Weights of a small mixture-of-experts language model, trained from scratch on English Wikipedia.
Experts: 128 experts in each of 9 layers, 4 picks a token, a sigmoid router, a shared expert of 128 neurons.
Below are experts of layer 4 (counted from 0) of a mixture-of-experts language model. Rows are named router (the router's row for the expert), gate (a neuron's input weights, with its number), up (a neuron's input weights, with its number) and show model dimensions 0-223. Each number is 128 + 24 x the weight over its row's rms, rounded and kept within 0 to 255. Numbers have three digits each.
Before each expert's rows: "gets" lists some tokens that make up at least twice as much of what it gets as of all text. This comes from a sample of Wikipedia text that the model never trained on. Tokens count by the router's weight.

# expert 54
gets: "1 ", "0 ", "2 ", "5 ", "3 ", "4 "
router:121119144137123122148115119154105151127141111122121149127141070133150137166133159130104163127113166180114115130090119123140112099130181153108122145103131149159119128095115094093154174171125121191123105132112131123155129123097101140131129108121170107152116142152144119145106099159147188112125120151081130117119077119119147137123128102121124118074111128109174156115124138104132137084136131101096142150122112085095091175132116090108109153128148136118149092110133143092129101120131112148108129117141120145125152140127172152101124127126080106133171165140147141140136097103121178140192106109164136156111126134116131099162142175117090081078141143150118136161074120158130147138109
gate0:134131129114116083118136099087173141139088113168149119120130136081129156103121170099121121123106152127133113166149098135120115147137102171145129110135101148126189112157117116097138119072089123135146108155142138127114102123119147118083127074084126128170118071155122153140150081160112107130105117118118100112150124131134146130129137144145141137177160154099139138099141100093138103134133087171137127127163123152145124162142127117151131132105119120121101144179099116142100148136101152125143102110156158131159102108097113132144120112116162118119120109141128073134136144145051120100090125145125139159130078172125124134186134104111141111131133121150139127089082161160120161176146
up0:151109128152168107153154099122153149157128116147118138112126150101133151098121142144117126164156119117154092101137137120121104142146126119107124136137138107141124142131146112123165119129094112088143117181150111170112097106121095154110097141120116139164163102136113125143112078135115103155092123115127122143115106151180155152135116098154133161151105090143103153121116071117148127083114118116162101115100101172148131166113120130114148160161126106122108135123105136095091147122136148135142138157133118121170144161097148090143154115128145095119081110129099118131142183112120107123144103170117119111100128146111129105175101085126181050104152116071181086104119139129142108143180

# expert 89
gets: ") ", "\" ", "i ", "o ", "M ", "a "
router:116141137153139141141109134154107151136140062122099117121110079145151120159154147112127155131128125145109097156112124133126106116101115126112109153152136141149126149114107082132139145114120177155123126108140121097152164141089107122156113118115163116136102123146137123138106118198079180113173122169122104125165111087117156133095134126104109139109115099090170135087129146126140122078124082121102096139127137146124126192142094089096137150118129156120163104120106146141125102142130093132104103100104109138096181136116140154100142128114070115102163169145156105124127133128142137122153147116169128143114125098106138120145174179151132104103106173167109118129095126156120142091079
gate0:104094123161141158137117117127125192140115111141113131119128122135169128108125084097152122104122124115094104172118116113127150145134121130129157156131102152152125130126085140111129093111118126139146095102144122116148150148139168137128125129168126140198137110101056117126143101148098160160098116166124095160139089096120139095105163143136137190115149124140175127141130127150114099122103093077106110111134149110104132158141113124078140162115168094130113125119129137149140120104116129110080087094117117130103163108083135126100109107088127158148187162128101154092165116147146108174120115136108100127135108133154125146157129136085155174151120103133123145119105106111130166099093
up0:133086088132131139151150092130153121122083087114098132126098107119111113119117105135147157128133148125108131089099100126144149121093103158141143084128110151138096098134115189095146146123135153162120135189116115123153130145157139155125129139148093114146133103123107138140169122128138145146095101114123164132128107161091130105099153098130140142100137130146147141115110124145133110130132132137127101158173099109154128117143093140117096132144169084112159144117118114111138152111132107118077137201123118158099112136122109144116112074150159133122184097141113160141169151167150160140089168120123180172122155153119123093133141108090111101148086084128145137101107074103167148132150

# expert 42
gets: "6 ", "9 ", "4 ", "5 ", "8 ", "1 "
router:097115156124122107133125100149123130170141103114125138107119106143149116146115143126107149130139139162089079116121141140129136098105160145080081135135104129137146149116128117143133146137127173169119111117149160141171129131089130155173115125110145125127098137172128139102105081176119182110167125144100109135133096138104151141106110105091116120081157122133135135108129116103143129114134126139141157110114134133101105201121145106098156153116126132086147064117125124137136098158146096173129129131103119150110161125129117148128125132111065099111149161128161104195111122127105131110177133129174108166100116121116144117177127183158108121098120184154107108116113111174102116103127
gate0:122110176123085117118154195137173136128143144160132088137163083119151129148128106117141135086110093118157156161134103075118127154128151147120158141152125168073096147147167132118152154175114085106122131079138110121103130108114166144152167131096101093114149116159114161163119109096096110144164152142124158158126092103130114154142145126111111113145106092106108123151136077156116131128138096163173137128151132106091119126116142104129115141106129154115165179094129146107133148159144148119107132157120128120108154138174139165113122126102147121129114168073113142138111178108127114114074140136141154109139127131119127124140168097129146118120121155150150115151109145155102148168122
up0:119148124156163048083085154131169151133151147162128147150088113119156108137096145117121135165111090100103122106142144141143143106130145127136141135149126159138117142105153091157140119108162113139134153135141159129147141135126091134155145143144108069133097113158095103164113122117148137119145177127099163136120121108093103121130141121132101102186128117136178103112127129106106123161156131119149124130144121138141165118111174133115139106102105127109101141138171140163101099101092166153111097131105134135118166159099145149125085141148110121107194081065162085099091105108127146126092111129130118112140123148135156130112131077094140119134154133108095112121126142086145161137121

# expert 35
gets: "or", "In", "man", "op", "in", "er"
router:130111141162107124095134092137089145136126128100083090145117108143144135138101149142115113125132161139130143129132137122121077127103101151107146087141141143194142110113115138096103124141133164115116121154125119078163107109108111119168102142087116111153095116119117111133099100145099126128135111168105156132115157136107160154131095137119099126109101087120145155108079166140134165081132102139116145153115110137112134170144112100130136171107149114063165096127148129124165106135125147131145099114118095147111183148099120108099150080087107118134131125120119163163144120111128141124178158122116079170102134090104116079134127142095090094117141160152135125200118130121117142109157
gate0:098133148137107140111119112128096075124152142123138092116111134119134127099153136163155151117143145094077139087125133117116087117139139157153120132137159150154132151084106127090149188124129176090138105116162102139098141107140132145130150106118108119130156093099066144089126111149121162148084148107107158159123161112142149158135132158122134139155156192144072148147122097106133135099139130120125119092185074117131127156127106101156131143121118141116159117139172121102121102174132139126134134107140097113149125156138147141107106157145117154140132134119114130187107105129072119122156154166096125121112200106142114153125105140093124135128145168155123114152109090099126128111154
up0:094136163112096142110161161130109100136136095157112092061076149115144153105133136132157146116096161140128166123145123085152125147112118153149133100145132180171128147128119169124127155119127126127137161138166111113100128100137154122151121119099123097124154116102100171125126137135161185136092145127096150143104157102161135163120134140124134141120166152161126131178093122089157132065143147118150100105146095095135137123126121125134132147116130140130136117171144107147128123151155147110118147134165116142122102133168155165149078156157204150174109124124137148146090149127132120167130151166125128112085134138165180142173113106123143120130129165146111108151109096104125132121144

# expert 101
gets: "or", "er", "al", "ic", "ur", "os"
router:103144161192137122142147123102135125115146099154131150093144084125125145153122141133111121145146146140130144109150128127128122059107137169132142125103114106181123129104140118118132154122148151133119084088139120129155135120134108153133070143098128126127144123135137159123116117150108161126156136210109140107163126119159143150099097111106104148116088112092151110146082112185125164113158140114105122108097156123146128159150110080093094168108133144087158096186098134159151066163096154120128130119139087118121165123107141153121145119094085113122158145122128097153132103135166113163137129120120131151111117159133141086145147162101079144128152167133136116145137128097133124117136
gate0:114131151139141122105075125145104137154124175133171125113153145123115109120126148144114155115149137105177167100094116128120140096141089138122114157116101145149105085121156090115111136121142120139122116070095137207133102114113133167137129107147171116145141083151106146106156120144137074148125116148096122151130131109106155134118172110103126120120109122119144064138106159152127098114126109160134121126143127153165117115173135092158125131102149163129135143187129138153123106141131151154156164162092081120150135143140094139132138155116165149128128153114088121155161132121157145152188086110151130151150151149118140134080126147135128155107152151124123148085142103129134077078145
up0:102140095119092133118131139132093168123123164102131095093128157166087110109140134143150154149080144132086119162139120149153084158110146151126119147150103138101082102108120128185113148163113083113144147110096111114124155109182121147114146072084141167125122126127130101116120143143133120119124157086128145120154106124112083121130094119146140115134141143102122089118100169164105081142125139159111159158097117126118149158151132152120136131121127154129145140150141090138149179125122157152117092152169179131122083074097129173145146136118109124109125145156155104119123108100124071110152122144130141146167108102162125143153120114150118087119143119111099137125105135125149094087083

# expert 25
gets: "and ", "or ", "but ", "; ", "& ", "to "
router:105126165172148122100123125126137124148100137120113124135172125132116161126110172138136149107154160173093124135097141107144091126074134108098149112147113156144152105133100123111127140177151136156126118126145177179161147115137101133133096075100152136107096107131096133164076106151122148142157123169121160176106118116176149162150143118160118147095117112099146167088093122132126151107139143150148155116083139138111097192184101123115103132107132130075198121153133135135131114127113090140126074119106106162123129104129151129093148109102093108088128122128150128142132127148121139168139099136118139117088119116117128129133127135128116098103141162161141139155141106159140090127135
gate0:123125131134128117101135124127172087166120091103152106163146150097141102127132091166147100129155106121118126135107152137156177083156125118137146137168147165135096122094105129121106139123153120136136114169164132158132104112126130138155131099142144132151136159149158161139174096144109111135123159121157136168133114143103168132114135118156141125093123183128081132128119142112154112114153159089146160129102118182171117167170132139162122128072098091132106118155136133080141118146163167107117150141129116159099085088150121091132104121111083142127096119119140113150145096108118130135111099069140116150112117151136171141116130159146102094188127125114105148153142100130119122130185
up0:153112139122117130123112146136066167116141160152083185120135068137164129137118135084141166102132151104129108133130112136085066183101131149121128112115097101134147126154156130134126122169132130117143146120107132106127160140130140109147101134104079116121135115122104137121092151136124126144142087120090109067112120123165113129123120114087122115147133113133162117111151107170104130136098121139107119107168175087115120063105125128072133154161134132111122134096141149155133090107124073151142083112102118115120171156110148132120136167138115121145112147144128162113125138133147143105125167184108135099143143089115087125112110134119115152109119143102111111132118147162134137122050

# expert 58
gets: ") ", "0 ", "2 ", "C ", "1 ", "R "
router:109118141153164133131116134130146169169153107129106144123121104135151128151130143121151172138110132136127094147118150119137103146126133129085088116135124137148115158126128103148121159163113156173114106144130129135177161116117101166165096096126160115129135089120143139161132121177114186126120124170110126135129096116121191128115114103088101158099135120083154135124121144089115142093130120123137116122098124137077143206159143107108130140108147116094130036128120109113141100146142129175127105125158095106093131133112119135106111116135086086107153188132142125140140097116144144125161119101140146152129152109116150111171173172137121092118121181135110117135106112157102110103127
gate0:145139144136131108158102146130150116114147116149158114138117116108101134130168155150171101101167198094094120122144110149165122127137153122088074104110132107111088108175135121133087097127160133177107093114170121149166122098145103133159089129131112122132108108100108108130138138137143137127129112139125140123101125079115121109125176115110102115149098101139095108088068126121130093101126119099083161152097135092101152156152153145122149171105094138153096134148115131171122133122101118139140148065151098109128122134147118071121129152116149116141140140111096154085098157126138119122160128078145129128133114101127116108145153100146084139169133163134115137129084138149114177128119
up0:155160137094131129129127101162132108100107130126128149103102153133111155115129106112128115162104115142179132092101121113123130130115108130152142147137125110157157116103083137114170133182137141156115154134113106142135124121130164096096119139131121145127148123143087109135144131132139117161115112103165115162122137134162121136120120111106137126158116144146109141151095190150156145114107088099155162105153128115137083136146190101148111131110129118150127117124129190134144144169127128129125124125122152153146196091108125142088125128200126205139107150116120130148132150114124124144099139166112104119165169174115084118138101139059117170115162093147148107098130185146155143104137

# expert 96
gets: "at ", "with ", "by ", "from ", "for ", "to "
router:119170134129134142121150144125158115149154127152113156129113050126134115136135152140100148120128124134141106123091110121117130126158123134105127128160100122163132149076124125110143133139124140134096141125115161122130161089122078133138150075113163128127092077126134144135097140138121158155132107147149144169125096099125169142136131101113083121137143100112155117103089106138110105120100119137114111145061132149135148202175111113110108182091117125116149099092144141111133114123123134162129108129145122124122155116150142176086101093092111113133156147114139100137144121165164167139132120101145094144098103100099148122213123130103085119081114143145136137171108130162112143089141
gate0:100140116156149160145092149104132143068105122160165072133139121079138132163097123141104131150115098106162136142075082173154114109113119170106129105086119149113074108111095128162131144092097125154133124144097145100105113175146140097163117125075075137115091139139158119116102141103091125152150110132155096119109144142122137111121175140120104112146116151129139103109083142099111143097134117129132126114076138119118148136101149125174148160142136128120093129171104107149151165089114124135115135118161163165113108115102186126100128163138116122151116102156125120150166152119174140151126136150145088121113104133101123075145128108112142135130112124116123151136143103149155126137133
up0:128109156129113132112118152109152112166156154112130147130099159108112139088119141124105120141080124150085171174080108122126174118135105132157133133117187123180203111163120155148114159152128117113142144075129176151146132111122133140151132094136144129130161121084134141114145089143159117097104129136148109105141156127104133157088126118132117097130150124100149134111196131104084081170123120084137108104127123148165092100167134104110090134159112090097142154098136142145160117126132111154126111083127116105149156147127115157124128093104128103122141085155145121177108178128116177140114104124131099106124127143096138146098121143117133159127116142134089102129139132109118129140152

# expert 10
gets: " ", "1 ", "0 ", "2 ", ") ", "3 "
router:136106175147130147123107105159173124135129129110091097090140105126125122125133126145158148163106169122129140106119156152134109111149127135094102129106155144151160123132130129173103145143125150157108131168143124144165155094112127127151096127124148121150149127092114167148140136123126187140145132156107140163116098101131182169101107136067079106114102113114183141088120133121142107110132131107132147115079093118090093183163129095118097133093101098109147078123121116105113095182145132155124098128117110166116149164107125129108164082113095103113159162123128121152143123106154133149156106092158087123143125112127114099177139125143117127091160168107122126131105113133098134101121
gate0:165105183145101141119089142153099141175168133130125126086126122143092142102111115116131134121104164099114147106139126155147113165091099131144117103120125138107134127121082153139116159129146131123114130090112105117136151122099178135139170155108124092107166069145110118093121114142110132111081163124127136090139130142156149167097164150110100125132141096117146137156147128134120152106093096110111137138150119087089134114097087095088170183124088134163126135146167166157141152149154131088097104124144136106140165140112116145098158153113121167128138148153126129119158155141143120086109118108151117092112141150153123129170149110136142114149159166168149094124114139141102164187125
up0:116162114102178162131143168105146135097136177135110100131151129103119136135143157074124114116152116130148134092151130145129166096169149144150099102127131108137146120115111135075083106123133103140167135132115114151122132151165126119097138124159105164103100131125151144174159097123106153136128123159130154153120045123119098071073130116139110152125120103168144136128139133175090151166127147125076175165121104148129122135166141150127093112128156137146111127119091083103060113155115105148117106117114141170125144121118166089139128120115138109141142122156126156152123105112140156121091134171117142165117147141134126120147155123155117145146112080118098172115125128133137124100161